Below are experts of layer 3 (counted from 0) of a mixture-of-experts language model. Rows are named router (the router's row for the expert), gate (a neuron's input weights, with its number), up (a neuron's input weights, with its number), down (a neuron's output weights, with its number) and show model dimensions 0-127. Each number is 128 + 24 x the weight over its row's rms, rounded and kept within 0 to 255. Numbers have three digits each.
After each expert's rows: a language model's description of what the expert responds to. This comes from a sample of Wikipedia text that the model never trained on.

# expert 3
router:083104124151114118168096141090062112144126077098091136147157129140098151134128095099109138152118139169162121119131142092116077150169112125133116103139106112103151133116146108070140146131157149164150146158114159132134148072085126145141100137141096128133123126125145129140186137155132130144124145090144138132132136135149131130115163144133165137110112094104090138112178137125162130153152
gate5:163148126136150120118107135136157111069146127111103124138139110147130104109160122116073100155133124088170110171111096112150110105095105098124097115157122117113117166128165099128107123071130153146141173108102095124114158129136141138125112156128157140139118113122158110135108086117131066145116144130130110111128161082127143121176108151085139120118149121132135082119128104185158119109169
up5:147072089115113138119114184093164139130167174084157083148106116111128091128135106124129117148164129115143091153136134088149119129101120150105103130107130184131121114116107113116129092133112132141181166125131153097100129155110106118117103131116151126134113118119135154104154134117100071159118077123148067175142147123105120129146150138124113140145115141079119136103152109121159149122118
down5:119107135125117130150102129125141130098094134160153158126140141159105116103114168120108170151069138124118158089158121126130123142121114133144139175108105159111155108135156105149137104134103180140106169118123159109142119111181148134160172176169119147135109145140145131099111108113093140124147172115127123154095165146093177101124129154170125116146124089149148137165123143104174114108153
gate6:121138166162111146132117071143133146125100127122133110097170119161125117104101149165134111103135170136130151127098114072140131129125126118096092132099105132135069145140123126122175111119086129183071114142118079117113098160143157138141135135136155138102069149110099147115101132152119097150166125116127140125128134114117134083181101119126122164101107152139160123172117137114118123103121
up6:138059143109135135113139127153125144161163122116115135116106144119151078152129152174130120143100162102140117104116138149151139152155107133129090119111094121107142156121164140119179108096157141144112127177146135113143116115154154141138047143140152122122096112119112104127094150124084140128166130166120106145116109136160142104149116163118142112152130075143156156118096138107165177132098
down6:120097133143098141116162087104134123153158126142119127098152079064144094131115110129126115117113126168106136157132148136182117136119137139128142104154162096122173174112093132117107177137110129124133127169089112126120121113139168152117092172151104162180104124104129152137116096131155127157101127131149081085111150119141153122136096105123102133152105131125132109123122170102124083099157
What it handles: Ordinal and selective adjectives. Adjectives right after the, a or of, such as first, only, other, same, major, final, previous.

# expert 24
router:139103132092145162095121137151143168143115115158150131164102112130092143114146123090121173145123092132157080120059088143113103126107114142158118075118095105114161141126131121103110115146136142105127144147172130115115161064138100132102104144095148137131140120128165092095131166174136141164134133128091137150126113128168115149093141127112116115144131122107144158139137155118120093136182
gate3:157130125110124079124116152110118148099192101112151117146109163137145093175129098185141117099153154084136141154120134117130145138115134104127122158128144154110109119150113095130111111128084145139133138098114154101133146145120109063154085116132138139123111146131082148139121091056119162128110143127177110144139126139090155141122160160105099109136093119117126106103084134096145123129148
up3:121096167142130154115122149137125109122137108144193150103145129128135115130139133116102147168141108134131097099126140118156121127137147163114137089102140114153117095146143129134139104154132127128162089160137143148123128141098185191127165144098131104122140087130109113145101145168118104134171089137102123098194123131107141130124088106144191135134148124095126125171158134171095174135128
down3:146123110109114105086136140094156164130150140138144112160137111109128120124146132100106147144167156124093132137143132148159122136138130126164152162152082102138158098129115175129129139089170122099094096182126072113117105133156155150114086151087106142162120157150183126112147118103103164138135157141122149110139140106126149114170106143147094149124149157138121169163142077121160130125112
gate4:136135120144152146106078182106157140123109129143136124139130162128141149143119111103110126142111144141107111129135138156141124102120089122077147095105169103107150105185168152122180136153161132111159117141083099152092082156084159146108155122123103151123168127142080102155141145116124132064097107115091136099152141138146155121163119119135145097122178136106132114118111129134115129136127
up4:090131147130147136138107108123176125160136122145111113109131142137111132104120146089118137140129139124126142169135094098144147115138144068119161139191114127146133168105086098137110142147137132097116124110156103142122152103132109139144167145138147122142154147147126091102152077137113199140096123138166112159147157117119134156105131156116128112094149145139167115183155097116194140166139
down4:089135113176124154102140081111124148135100157119174123135149110155121150126133136130131113114113138150148128156149136181146160117156151160103117168107146124173108096162128136144123134142095117162107166147141139149148137126132131124112097152146103156092155102099171143152151125146152112155181126103133158110104110076176122123100123127116087160111099157083130125146104135095177144129115
What it handles: Mid-word technical pieces. Word-internal pieces in scientific or geographic terms (alumin-ium, portfol-io, Gibral-tar), place names like Columbia, Ohio, Pacific, and digits in lists.

# expert 20
router:129159102131118109157113133152182166105105112145099145115099169122105155105133093132108129175104115129101133138127149109163110113101083060141179139096136126124130103141163096136129141126124112175106150136172119153119082137146154105162163130091134100136103144132072132082142115131129158122151130116078129104119140112141150106128181111126146143130121129127106113168150153102129110110127
gate3:108145122156104145135170073114131120130105107124129161100185102092118141104087129149140130134117098181156098125108119138072127150139126133135117085100124135125122105122108133142141121174123135104131139130073068144106115106171142146122123119200122130167181140107140158144166140107161165130136092082136126133123156115120125110149127142119143127149135126127126128120099145135106178103115
up3:124107132139122166119150147143131111142107106173144118121120104111147102115104176174154080110091093102123149168158129156145162186129086134124164113153092088126126110086157156162130117126100096095132171130147152142079127128139148118140120150141131121119113090120150118101105125174172150149132098134167171097125112121092129125133091138168141143118168136136108147127119116105122120139117
down3:144134134128133113102153107175144111147106145093100139171113166150119106117141111098157132191105127130142144137105129095127149155148115115166166167148118095106139084111129083122157131125113099165128149114139112146149103110123095148164155103130143079176125105120112074116138121141154102158155126123110094159098138134118155112159149126093135175162118145129147116138108180094125118145147
gate4:085147133160109128109135165131151109105146148101158108149154111135137120127158150153131128136169107128149188156161095156138139109117166150157127097198107135123133182158115124139089101076130130149145151115159097102128114151128120156115109116132076169152117069153108133175071128126136115136127131147138133145112158109098136090117149146116144127108150109097132118116157131137115128145140
up4:121127114116129135158126102113140149129091098104121137148109096129122129091136085115107127133127118112112111103156132123150086106108098104104103190078113142145165128057118132094142156128167132114077125154114135162108139127123093151138168104081110130136152154119168137124137126130095092137114144135094122129139174155127108126157150109124122139152147090144140140150100129067091089142094
down4:145103127146111119172100131092105102102124116144155171127138131129157107080066119143140130147156155127121126141114108125167128109096090151108102127130137102119143129119107102131155105129149142118127163141107125115098175133131167102101144130106122156142105141095114137128143143086163150088146148138153138126095144082147119079148148139132114138117128099046122120126099066108143148174118
What it handles: Adverb endings and auxiliaries. Adverb suffixes like -ily, -ually, -ically, -ely, and auxiliaries is, was, are, have, would, not after pronouns.

# expert 12
router:114152161127125130131143149133161143125108091140093135140127114099144143095110163111116158148117100146126128138121110101177117115072159136079172078131073135117159097161094135113140124141140092122121168134135117121113115155113146117148171134144121119114160151133170156137132178137143139126144109154116122142147181148137145129109156099117100058151146121129107143141157125065099140147123
gate1:115131095139207111112149116146170159136124122171131109127127122164127150101137087118096075125152151117138096125108159116123125111121109097150102139149201114156146153105148129124138122099118097102102154144147112114126139110119105117124155133151143149135169124101103088153158137138130169175116121122127088155131141166118121108139135125140109129082063102114173147114128110150156112139141
up1:143104126100161107140138158139154159130155124129056124104129109125133115123104130122094094120132062170170171074159152131093138117142139105112133122087092133134134182152108112141129132152071097154119130155149134126124147143170124160145147119153145127102136112127119151129146111141099116156101145149148101099169121134139102189105117135097114138133144141167113175139123105135147140115133
down1:136167148124133080126098159129096136110101097127122140133163125103108084095117135156091107131127098118177115155121120050195122130170138120138147176105105166148138163127153110088088136162139137132144127135115148116133131111123130118133136116154130134136154114139109174116132138120131101114079133127141171110136084090105140085112119124118165112128155095157099127121118130098123088125155
gate2:084136096147137136133166113099129085111145132088117139089082134134141122182109118142141118098139145097136160138165131209122097111151100129125115145161146169143088116133134126133112107166136157111115106148121113112105116161152094112133141070129097146138116116122097143114108109103140125093106110117132100145153105140135103129188136127133147135096103122084165094111107149130143152098103
up2:111092083140115119150130195164124131092107139161154172118155116135136140102138121113126137135129116162102109114104166103130081125171139166095135121164130074077098144131151116135150106118133124120098129156140150120151125171107162126132130090128107121160150168158112131157122131093126155153126129135130081103136136132118121136153126158165090137151116119152101116133131138117099162057136
down2:148137116097120148112157134095126122125113135129089149117119108088128142135177139116101112127086179132133094116127163122135150128129133120107142121120180132125174119116142164136101124135117132133175117136164120117077145133155110131148123098136123126110147137138175082120113176108151098086172169135118171108156146118143161133134082122093110137113104185138099162121128136101121061126105
What it handles: Finding verbs, list breaks. Verbs of reporting or judging (found, discuss, describ-, concern), plus line breaks, commas and dashes ending list or table entries, and "Places".

# expert 14
router:142149114116107140101132106140097114114125087057108143149129086155137094119110071136160144124155144158123123136106099133150100142109102100109125155128107119192111127101092156107149148125138121123146144093104147139122154103130106161153141152167095121062132141161144113114088145107122123175113102133114135096122127122089101123084184138137121131135145158138114153126143102113146123154091
gate17:161157116105112157187100164093163177113136135143166093108164166138120098112097146092120082145139116110144148121128159099105173176131129140152133148141165135127142138137110141114166108135135135124139125138123134135145148135103136102107137102149107103120132108080145142135101097160137149109097116124132122151128109143143192183165128139177143108159120110110094125111132123175140157123145
up17:107121116122107110145129115172135173147117111116146134123165128124160139129140142128127158126129102140139166128073090141123138115145149159115101118100161147140128077141105108164146112142166085125160134105124139110205143134136140112140106125120100090141144137144131150116126099122107171139102104090094122158158170118112138143103130150059133097109119119110176151120133139160073109124087
down17:115126161123124089128108100125144117139139144118151133105172107149138177118119103123127159110180147140122097163113110140124082115089116113130125129160130094123128114168067146171153083110126155110130126157106119130134133116162150124128145096177088090114138172138111152146133094161113163119139087155114133175131097124111119152162136133116126106119077132119116177151112153132090162144145
gate18:157082106169119099171129136104117138140111118140142089123119173143161138163139160117130099104145134101109139117099137156114105122140154138151127135141122102101133123144146149130140113083109159126112121134080145117100129131112187091079137113131143097156116125088158121103110116123091136128099125154142154171142105135126136157151117186087129120125132168125103142115114173131141132041131
up18:119115126137122089130115106135118092099123152161098095146120136141148095170148147094158087172137107108102105143100140145180134086152125141152186136065132105143158139141128107100095138150123106127134140138126180103116142143089116136107156137118158138111117178166114116128152095082126115136119112102140119135129104127099117144136113174125136096101105160112135092115146120093150081130151
down18:128140105134145113124110135142117144171098136142121119156146146178124131155142118172151149122123131133130099124133097103119107160151128113135099159128138132133127105108120109089090157177116158141147125136143130126087154115123179096116117149139135130164133131150097095105167130180100116191148149112109131087119148147182115147136106142124155181130129116136087161148084178122110157140181
What it handles: Name fragments in tables. Middle pieces of personal names and clubs inside tables and lists, such as Al-es-ki, Ad-ela-ide, Er-win, plus infobox labels like Place.

# expert 23
router:066156128102129130119157110132135178092125109080108106104128107113118161097105146113149128152098110110142096110138127128148123118135149154108144099147115122168147137106143074105122146154146140148187140139109132153144124133122116150115159172121106134100134104122165082100180138123159142143098139102088104135116133100129152116112138098128079086159137113107139146141167062130134114139146
gate4:118126124140176093154103156110120137101117096093146096141105103106123123149128192149117134121154131170107136131105113148104172114168113101149120090089127129126120132184104130131153154145122099179107140147107088112111138160122149126165145079131132150145128108130069130161104103125138104094120080102125126105138131160147131127090132177091108117099111125163121134162112107127127115123101
up4:180137151141125149127159132154146138145126143126133148118126162098089088116145125153136131133125091132106080117151124140125095125133134122133094114104159143122179126152149103139064071143148132167123122128152128134133139134147080166089096133081132076127100140092146115064117144136153091145120137104156144126106153118132136130081148118126137107178107140138144113101116136081093146132142
down4:117130159129143139083100179106147090115115086131188124110084085112141158126149116146151124163140134118123081112083170146156112132128121132153119121153167144114189122159168101121165083134110116142161148136099139144136188133135124136161117105178126104144112155125111136137160142130113108130141147116135144167159139114169143111160135095127143145129127158157130163152135124141130134123157
gate5:122147128155095144149126149100134118070136152142137150138140134144142079125107158184088144074147125119118134096127153111113098108172108131140177125102092132123097133104134155157119144157130134153072135106108097117164125156075115140123097129118122119118143138112096125173121141165138083124162099123153121124104110167127128104173136114123119168163144148107101162123117121132162117085117
up5:114138153123155088125150148139139116144122161148135129151120147077100119106158084142176090119124139109147128138147149119108135122061151099089152156158147117088132160120112087133128088125133112126125083153100150138049136091134116115084152113154130143134121123121096141136114153116159147130136154134106163151174138134083102130107137135137136145104114111100140142124103156104099169166135
down5:129138135129105153100110154110104114188129114099144145099166132116166165092133100090116106157154139156140151144161112135136164143120166155155155117137134155103139111111163132112165142144157149113173139123079113120154160168179131109085174148140124101081128138142135149116118113117133128135134151095133131103108097147122160143109130091158118105148089175150131099159101124105158151131130
What it handles: Digits and non-Latin bytes. Digits inside dates and years, byte pieces of Chinese or Thai script, table separators, and Japanese name pieces like Tok(uk)o.

# expert 8
router:158123147133107171093124137123106137129123138088122113118116171123087139080138145153103152120145167132142142114112117126106126160073113155159119139157150131123151089130152096102146155099177115076106132100169177137150108124123116107105139157124139159153099110154150129103137128141139152157151159152123125138157099121139078091077103108105128106163144148145129153104163116154096164137136
gate5:126117080102169116069113081149107146126148110111108171128180114109105125097110132137147127123092144128122151137154118149117135092127114123121096140165144095121149144149099111108131108128087117124097140147079083099094135119151123141105095113094144155085096089114127135104118140131171157138085126127133129111112100135159124101103169136170094107150071122134114135125113153124148137094149
up5:136156097141160126093130081111163123110137125113098156102171148136104162111099115117133125170144141109150153136125107103143162092123119148140121130137128135141101116156124169115187098080152169161146100146133134167119160168119135130101162164097106118071125138141144148113118101076131133158127152133108136117130128112099142117099174100124132137124121127097163139154144175146184116129136
down5:132114118120137094105088108120128124167127162115111108138135163127086132118135097156136146115105125137159117085104142131129132115101111105154120129108117135110136148113091151085142131129130096154075085074117121131097154182165120126145134112111137137169152148103110111075147126102133126149115144086107122146117123128125107105113101164157087126167108114120172169134136209129156142146107
gate6:109121093136152133074133119134149104105125141150148152106132086115172119132080109145102132141115138118178176108160108092138109121136139151103149079151094109137116121110123163209103165121111170137146173138146120164154143162097081146123137116135128158135123082140105171118104137114102153114154132136098159098132155131154138172133161142135097136114150109112128118127126133132133128125147
up6:116163116145170147165132126163073103123104176145090084124118151129171117112113114148138124139096165144139154140122121072103124135130136171162120113154143166137097125112138141110132091107150142169094125129158111129164182135115125118159122125120090142156115101106114120158117157130124105138140128088105111097077111116112132135097119169099175117144110138124135176134127165111170135118133
down6:159155119119142152152122128118100129158135200097154106160161090140132114142123106126121123090133128115124171152071127148138083143152112086124122123169121116159100113132112123131123116164145140098137133132114163168136179163119117136096159119117182099124074132134189110139101145114122116154115098147103134114091142101108147146127107114119125093130103118152162161125138081110128115140112
What it handles: Noun suffixes and abstract nouns. Word-final pieces like -ism, -ist, plural -s, -ps, and abstract nouns such as title, rights, campaign, effort, process.

# expert 37
router:097104149107136140115155125143125106185123113103139146148110098132115128113204142160129144145120101123136090112097162099115102142125155137125121075115154152101158119120116071130119147112121145148115107104126134126150124087116160114138111109134104120090148160131142150123138172160114149180149125122137127133101095086171102163124145126093142105156180110106115111147162131098122079154146
gate3:142082080157135138123117161102186158131155109161151147144166143149152126144112091122138121113183159151108097161122099135075159109144133175134145137113138102113091108163118098147147116098126155127143112121150138097143155135117154123144128115148132140094118113134126125090130123059127082137089154109118102166113138121115107088149150172125112144115113141112129132176126133152146118095148
up3:146108128122119139135157159107137072136103152147131124142148120141127191132184097100201123160107164084132134120147146092131105171113108142159139084095110094062147118079145166119140135127142098084107102096158130142134143117182102158109132149132103135158144147120123117128137121139160120129142126126168133122148143128101116136132117120150153144120156163138120145128111127136132131169147
down3:138153175143132162092131127131143110111101107129114156086101136155140119122144135129133147129106157176116169147114106161093105128116151142132095139108131158120142161141146112101110098123138103089119167136156103147082113151156115122105159104132149127171117119170102119170093160136166138117125083116149149136153063125135200121135116113140133128146121147139115140151153073080133147119122
gate4:145149109157159097106152129109082122095079114104113118119137119139141134168118131143154127132116164142104133136149110157105091087148165068153127166115132094180103130157163127111125158066140133120079137128132122148133152169156154107106146101121172136101116108113128125130082150150111112129130133155105128086115085134117120102137128099143104179100100144143112126142138120153158094122132
up4:145088125101127127126126131098133127136162134116087117114180110156111106152137085148089098124130169130119130137127141081103112158112102147157092093097108112136092124112139111121123080132088141119179153124139138153097191118137150090123127084160155141133143143113147128140127190152147148148132088127146131130140104109120122149197117098159147163140103149119151158094135122114134113137120
down4:111133107150153151130129094119090099118137153165145105195128133124148112134108080128107146159162093170126148112144147194087113123134100132126122143140159119141149118114130112106117148141141125148147122139113091106137125155145174101119083144100135097138155155067155145100110113149070107134154169165143120129126157145123115140158170124163126143111139111105140114120108125122148083091115
What it handles: Verb endings and digits. Past-tense endings and verbs such as Laun-ched, calc-ulated, elected, plus single digits inside numbers, years and model names like F-35.

# expert 35
router:142144157096126137156141144134102084108098100120116106153097155106100142132125094130150120105098131102093104138128097104118105147128171125159093096163150161129176160117150126120145103144176101120114102102118119111143129083107155082117171149144124144106186116142170122125154147145124112118127124140132112153082131135158108125108126101140176101154164144122102189124142137129152087141123
gate2:154175105159084122162105155127180114110171120165107128131132169154142151125138102164134080157107099151154131133129136164099172088142146095092096121131163164141113136147124165105145164147129155127139128133113126147079142169107100107134131148141161140123118114130142083152093121107154098182103127131152083168128108147140143120119165152124131123163154126114128126123122142132101133112112
up2:093091118113142108147129102133118131147100165153124104083155091143118142126139107153178110094098157127134113110125118122114156134115134141118152159130121112118110133166128114104142178099138109152167110151115115187156126087165099126121168131138106144111086137099109076106083160163103106130132119124145155075114127161130154187139155146127135114109138149173098130119138137165148105123133
down2:146086121086163157102101136108159102072116167131122178134147133125123133171091120113108143144117135115108164137172110127092101197082132101087099174158100121097123162146142102124138118115098125175122142124124117113152114167142128140148118112156143170138112170130120125090164143113133108142083147140134140150107139102113143157118153129108095127107119097137152096138113126115132108127109
gate3:203114114128105116124123102107101138114147095100102107124137116142180123159109145083125107082179139171123161114141125122092133156189171140143118117072108140124111109129108137119119162154131121123150119124134152126110134130160148096123145120102174136122116161088138103121149126078108124132129117161133129077130109134131179163143159141149143151091135100156143130105148133127121146122092
up3:135148156167160161116127134170134153097128132179141159138149155120136144121141140116109116106120149076112111149115136154133134149102132121128170106172131149166110129122130143081109096130120085125142130134143125133111118119127144166103158182134140161145155135127120141117090168131111098165139188164139149167149088129116108130158090135154156149112109110132096114076176111167158149123137
down3:101138123136153115144080156111151133154110143127128121139128126155161104136098104111141139097108099144126146117139095091136116119138109091131156161100141127117031107096116110118165090143120104159088165131095148152160139118152162123110134140088118130169158121146117135096154190094130131139112133126161113168152143113083097139125124180157160119151107145141108132113114125123143107133135
What it handles: Place-name endings, table pipes. Table pipe separators, place-name pieces like Gda(ń)sk, Blackh(aw)ks, and Following in railway station boxes.

# expert 38
router:106136197103145121138176116150140128105152136113119092118142120115127158170120152120106141133082131119133133135115158142163104147138123128145136118090111140116146138129142087099110174120145116127114075080136120119094100110118116146128106155162093161094160127167120174158130130145143153100092162108109158102097134108160121136152125169078113130150130093139095142135159153127153152141178
gate4:116174159114142158117087111133113123077089111120152136131136104142111137135117158104158075157108126110123160165131120167126128111099175118149145116143083125171101155139106131126132122125123171111141173128136123163148114120106115105138147146134119095103089152106119113102109117168121158140137156165165112165169113136130146118155128144119138154118114101110129144189140106162120054133134
up4:090124101116119128122159155135148126165130148144117109101099135083134151157148076135157151154153130170116121128160142126117151137135186125124118121130166138138132121153172086166113109135148138087136153137155136116089142096190124098140094127128106108117127126151083142168128141134122131146123061087132073113087139124130135159121138148160144136143123151131123112120138114064112159142107
down4:123141124100126162127155110145160152114105159131103092143129093164113162130108156091146091123126111140147133072127075128097119115119120136134115155111116131124158146158104162093170102178128076101155166137122147099136086092148121139155096088128187119134117135112142119149132166131137131134123072112107117185149132118135124122120168145140113129134110142136156105122117075166144134133128
gate5:126162128177114186097145123100103104115087159137084127144122157167106152106119139143155101110125130106134091137137121079155115108125126160140101098124136163117100134128164160114126114130143117124148166130115151162116127156091103103129163094125175113119109111100096123086131175139084117192147117096133134090148121142095145120153116130136132162122097144082114100114116116136153111126116
up5:106077112142110145135135089112097128148168148123107131111096119157129102143129186109169126081104187141155118143119128139132095127118135113138110166134140151128142130132116115120111130118145101101149152126101170127112108126150099142115127131117155095128130144150128121103113104154120085141168145170171110166128067126108096107125156154105131087106093151107127122091117161117167088097173
down5:146119119184121104154120071139166142129129121108136090107178150146094103108144112141116100137107124140155110149169133099143118123167113125129158117152128114110121092116134080106140109146161092090108149114104118130130150185186119109124180128133148096156135105144170136102152100160159109113107131115137105183141099135131123147152125148102141123113119107130108126117156094113143080161135
What it handles: Table row starts. The pipe that begins a new table row after a line break, especially election results rows like Turnout, Majority, and club standings.

# expert 34
router:134131143077124159131095156144124152141116115070123065159096091094134183128132141132126122159146116162145141123116095147117118105150165145156117112143115137118167128124130093123114142130137121115130089131131150054166142082120148105127111134117114179147102149134113097127102171162098143117129135131107163137113089112153096141107156120092123142141120090111077103106137123122114134128162
gate1:114141127151074135139151087113135132156118142135198150143160090178061137130122098107148153136124145138136107118130111140107137112117130107092123109118114125128138124203196119159141135105160132138090144142142126161139152160106121116079124126115120125140123116097127167126137143149174107119123157135119092142151122099144151113145106131137171137128126150085134145124080162151110107107149
up1:174133145153133155110102101123148114110147076130147150114143122124097121159121121105112122119109172125096103156168141164148121096141130149133150072125130151115111131094126147164122092129139150112115101121117115105154162118120121152096149153125153137111120133153154142161136106121158151092101124156110161150154165086172100082108132098094165152123162148117151173110099128182089108129136
down1:155139145149124162131095142131124127137114162190122134092117171142149114126075133115121125107131142160133125130122124146125103110151148148103096150158101161118150112184077099111156122152138113088081109134140160101151125139088140117080122098133130081121144121139092189128104123150154091107115133141152146132165150159134109099134165142148080112168144120114137160129158123100138120149117
gate2:124142086118135152120154113153183133124079118146109125121146149154123110133152095093115116104161135120134096173098087101105120124075096115131112145089154087139125136104151136153115099171165102144109115156169114114157139151134099104135108057134137142169113157121122131121126126145138124142082121099154091091092138127092143129138118141153115098144121196136145144132126123106119113108117
up2:105117116126141148119113120131168177115129102146116139139140135108132170073145076148133152104172097119130140121110149096122141141107136102076136104115100120122102096124111112140171117148131123145158113091140080099141145118116142079193140133145109147138158132107100156118120098114156080167086157141106149101111126177128148135152189126142135095141119134119111130135167102109139126119113
down2:129116151128104100090119135128146152118145075120107129116143133106158140128115103183155134156110125141119101139130113108148144128171131105129161120112132088135110132095089107139074180113145128131136141151091128139163127131152131079186144116188122148126132144096146148128140094090134136119115152166132132173100123120139091113150172116107188093130083114093116129131098131146098144111128
What it handles: Scientific name fragments. Short mid-word letter pieces in taxonomic and medical terms and odd names, like bronchop-ne-umonia, Seyche-l-les, plus table cell separators in species lists.

# expert 0
router:069132162117115110130119111121118134141125125110113101138073134103117130101147108129139142120123106142149129104090113140171136127109145119139104101121043153098141152111158110122146168157110119117122065124102152127143129107151109082136132141165085143088147122121140130132165142145126110169103121117108141115142126095123124181122156126105137124185159093173076128151137136105132144147159
gate3:137176130122092099098153105114123161110144148101117111152146152166125120136113114167127094169127169141130102155121115122116111145112080093129164160121156153115092105156137102167134116142096134127120182108104094143156112167130117093122150100150108121131077132122129088125095132157131178152114166124122113158119148158151157120164140120155114107094079122142100118098107134171143116122133
up3:087163166142092155128129088114115153106144149104080094153124132110115147148136120128143090140140138123077116177098102122137101102093133107097128114133128156132135133175138113119161161134081148126142107116131123099175108156127124120153164135123126142085077120113090160089127127167150112141091144080132134121125155114120147142113161131151104128118071116112111135171148153160116126122158
down3:115116067124098120111159121096092119140141118076167139142100139125100122143128114149120097151140127133164140120093140133124115114126113097114131156128129134117137118122076096154166182097154131111151128122125139110167140115118109184149104100088120074158050152123116109104176121125152152108136164119097130111146144112129079142119145108128075119155113148140135135139128139126132088146124
gate4:110163147119156116140122096117133090152114131141121077132120125160112134108101212114134128118158133107120098109112136138132139133092137126106141153119114112118115157097070125155115153096118109159118118102086108122079142155121192116157144169148161133162095111078121132105087104113156084130121155135124136141118172136125155105123109147112095117122134124121130117155120130188103113119104
up4:145141135124098063132088131131148149141114155097138111134123130138102069157161100122159146112140136133124133117122178152113117118114143124098110122163138156125107103124125159136148096089170136139095113152117089133115153163121128108101131144147129130090130119114084132121108129088139141128166143129152121169131114123112165123104142122162171133149117076128124152110198155185121102141075
down4:095128128151095105125127160121097142132124184082136131130112121132111152164126128125178089108138074122114169117175109123075073152102092128080128123136173144140058100146151103099154130149126136118144114129128104093142115125149118163114153121141137143112147129107140191093134118116148159098088138123120112150133119152107148132116129147145141139155135166128131150156129140104111148096135
What it handles: Proper-name starts, CJK bytes. Initial pieces of capitalized names and title words (Game, Lake, Temple, R, P) in lists, plus Chinese/Japanese character bytes and "Note".

# expert 25
router:112165082162118124147108132162160111115156138116137118151147107095163109146108111075129163161097090131128118148068104135136159120112143162158140118108106136148105141060122124106148158135125138109082104184121137169124099148108160104090123145136136148110110130142088146138120144107122104167136105131093126157140145137135103086120139133105109120125141168158124157108133115143080123114161
gate7:177101152126132088093119130138108161105168124137137146123126144111135133157100180131115113111129139104104113139158120090133115146095092103121131182130134174120147121128194156135123115132152131142150167132100171102154154120106096157107129129138173141093141112122104142127122153140088152115133144095123160137139118124126119128092141179128147110101143164148084070113093087111145155123145
up7:134183120095143133134078110127100154108129132132135097174144143164141128119115148112157102140075121120107151182116112168173062149130117150131156125121087115139100121126084103127123112074134098121115147125085151088141135135125138097131092145135145135107134106135139157058130121082148098132131123131129107134152145095106110133130106147134112118100107154119115101147087093129102140140146
down7:131112073084125090135084151157143144117126109111152127130155081197116141143153131150140149133121139103109134104131165122143090135166113112166125162152136092086135104134082079136120151106162149141094125135144099132132086150131138113162096114097138141121160137157144142108113103121146137120119098131097133145124088087146089129173117089161130122101118146116078124128130096119131118105130
gate8:116095118118141097132128130139154096122126160110077129076108151131154135108138138121156110135121137153142126112194146135152082104112112123115115081120114112131097105149127111188126105111157155188113136169109104086094129113129135119151174101120131145123137095135131158123113139097172118107146107078108114137140187139129170156119124151121117128133111140100117100116085083113115101142133
up8:128156155165118131105119157116120153142139080116152102154103124118112130126163090144126112108108147123146141138058151113144139128148107153131131153130152160116140161088100125118110147154097102095132149082130145170154126110135106139087100182131151135148112145125131104093136150141099143152127167192162179113127063145110104100137141108139114142152122110122149152123136159125160163116151
down8:123103132133117143109152132153084126156101129147109105116099132161132130105149150110139095042092180161156097103146128157141122121148149149148167100128115093111145137117092107082151087102113121090153132082103119118118131132132127128162135154104094139117116080124111126116176139124093156103140115151112105143118157151086112111087094121180136115140129130124147132143145146154123106140158
What it handles: Section headings and markers. Wiki heading markers ==, ===, section titles such as See also, History, Personal life, and list dashes after headings.

# expert 11
router:138156148149111142119117139155127096162143153147150090159119136133127117097121117065147067126192151134177097139116157122118155139128161159127112121147094122148128133077143138088147168085115110122123128086141157123152111088118071131080115132116125109107130109150138096133141103156147120110135111125132162131095119119132115160118142133155063120176139145123118143148157104111141140133139
gate4:141102133108173123096097108138165106109155157090124134144138098127119131143132101136108150109077139136135170103185121118137149133130089145131131095086118112146114163131135165143169127143093104131183118111112139110127166137158155131122097142157121142157087136105117156114132108117146094106147162104097151086161168121117120115104096074116141143110088110138173133152129147135113122173109
up4:142155174127115126106142124139126155105134125136091130096145146139093094134129108159166107107168107128112128114107092099133110143111130104135086132176093103108192114107129112161118096149133144134118167122117132154121090147103099159129155112110172119120197154140119141147144112160127150150160141138174129156110119117147115117150139161118121053120145166090145124147124134087122104117135
down4:125121112097100115113161149144131128154129113115131109092147098165133144106077172149080106137122124136127139113130143142161117104129133147179139137103160128122107120153167149100136131159162126098110148162143104128146136123163162124091165136105118173073156109135149145100124148153146142170107148120089093155120142116145128094106129133154171158114147142104126185122135151135142188101157
gate5:100092076154170095182110126087146094158124138100094129149152142150099142177127172144138161121108130101157135138125117156160147125129107141099144129101125160164143119159149112122119121112134114114135084118083100140095140132136143131110133126113139163144142075105084156123103103043119136144101126111121112171122123098117129152114102161132133156144116166152143114127125125127126117138155
up5:108114073128150131146118142114110135117128112123148124160153131153136108126113200164161086112115170096167158132130136154121130140135135156095146101106102143147150099153114124083099130111151109066144097129109123122129143122085145130136120113114168159145093095067087133134095108085104157167149135130094146144125117113124097169130107132127100132136100117129143136109132132138150075141153
down5:157141112137118107103117172103124131082161102134133159126131116169125121118147154128151118086084149136144118133133102115145135103104147147061156143129147121161169124153124120144119105079157106167089136101167160108078111136126135138128149118138118149103134119123063165122146106102133116119098106156164128127132120131142105119130109122105104116083116103072151133089129183128135155111162
What it handles: Year digit after 2. The 0 in years like 2014, 2020 and 2009 written after a 2, plus other year digits and tr/Th word starts.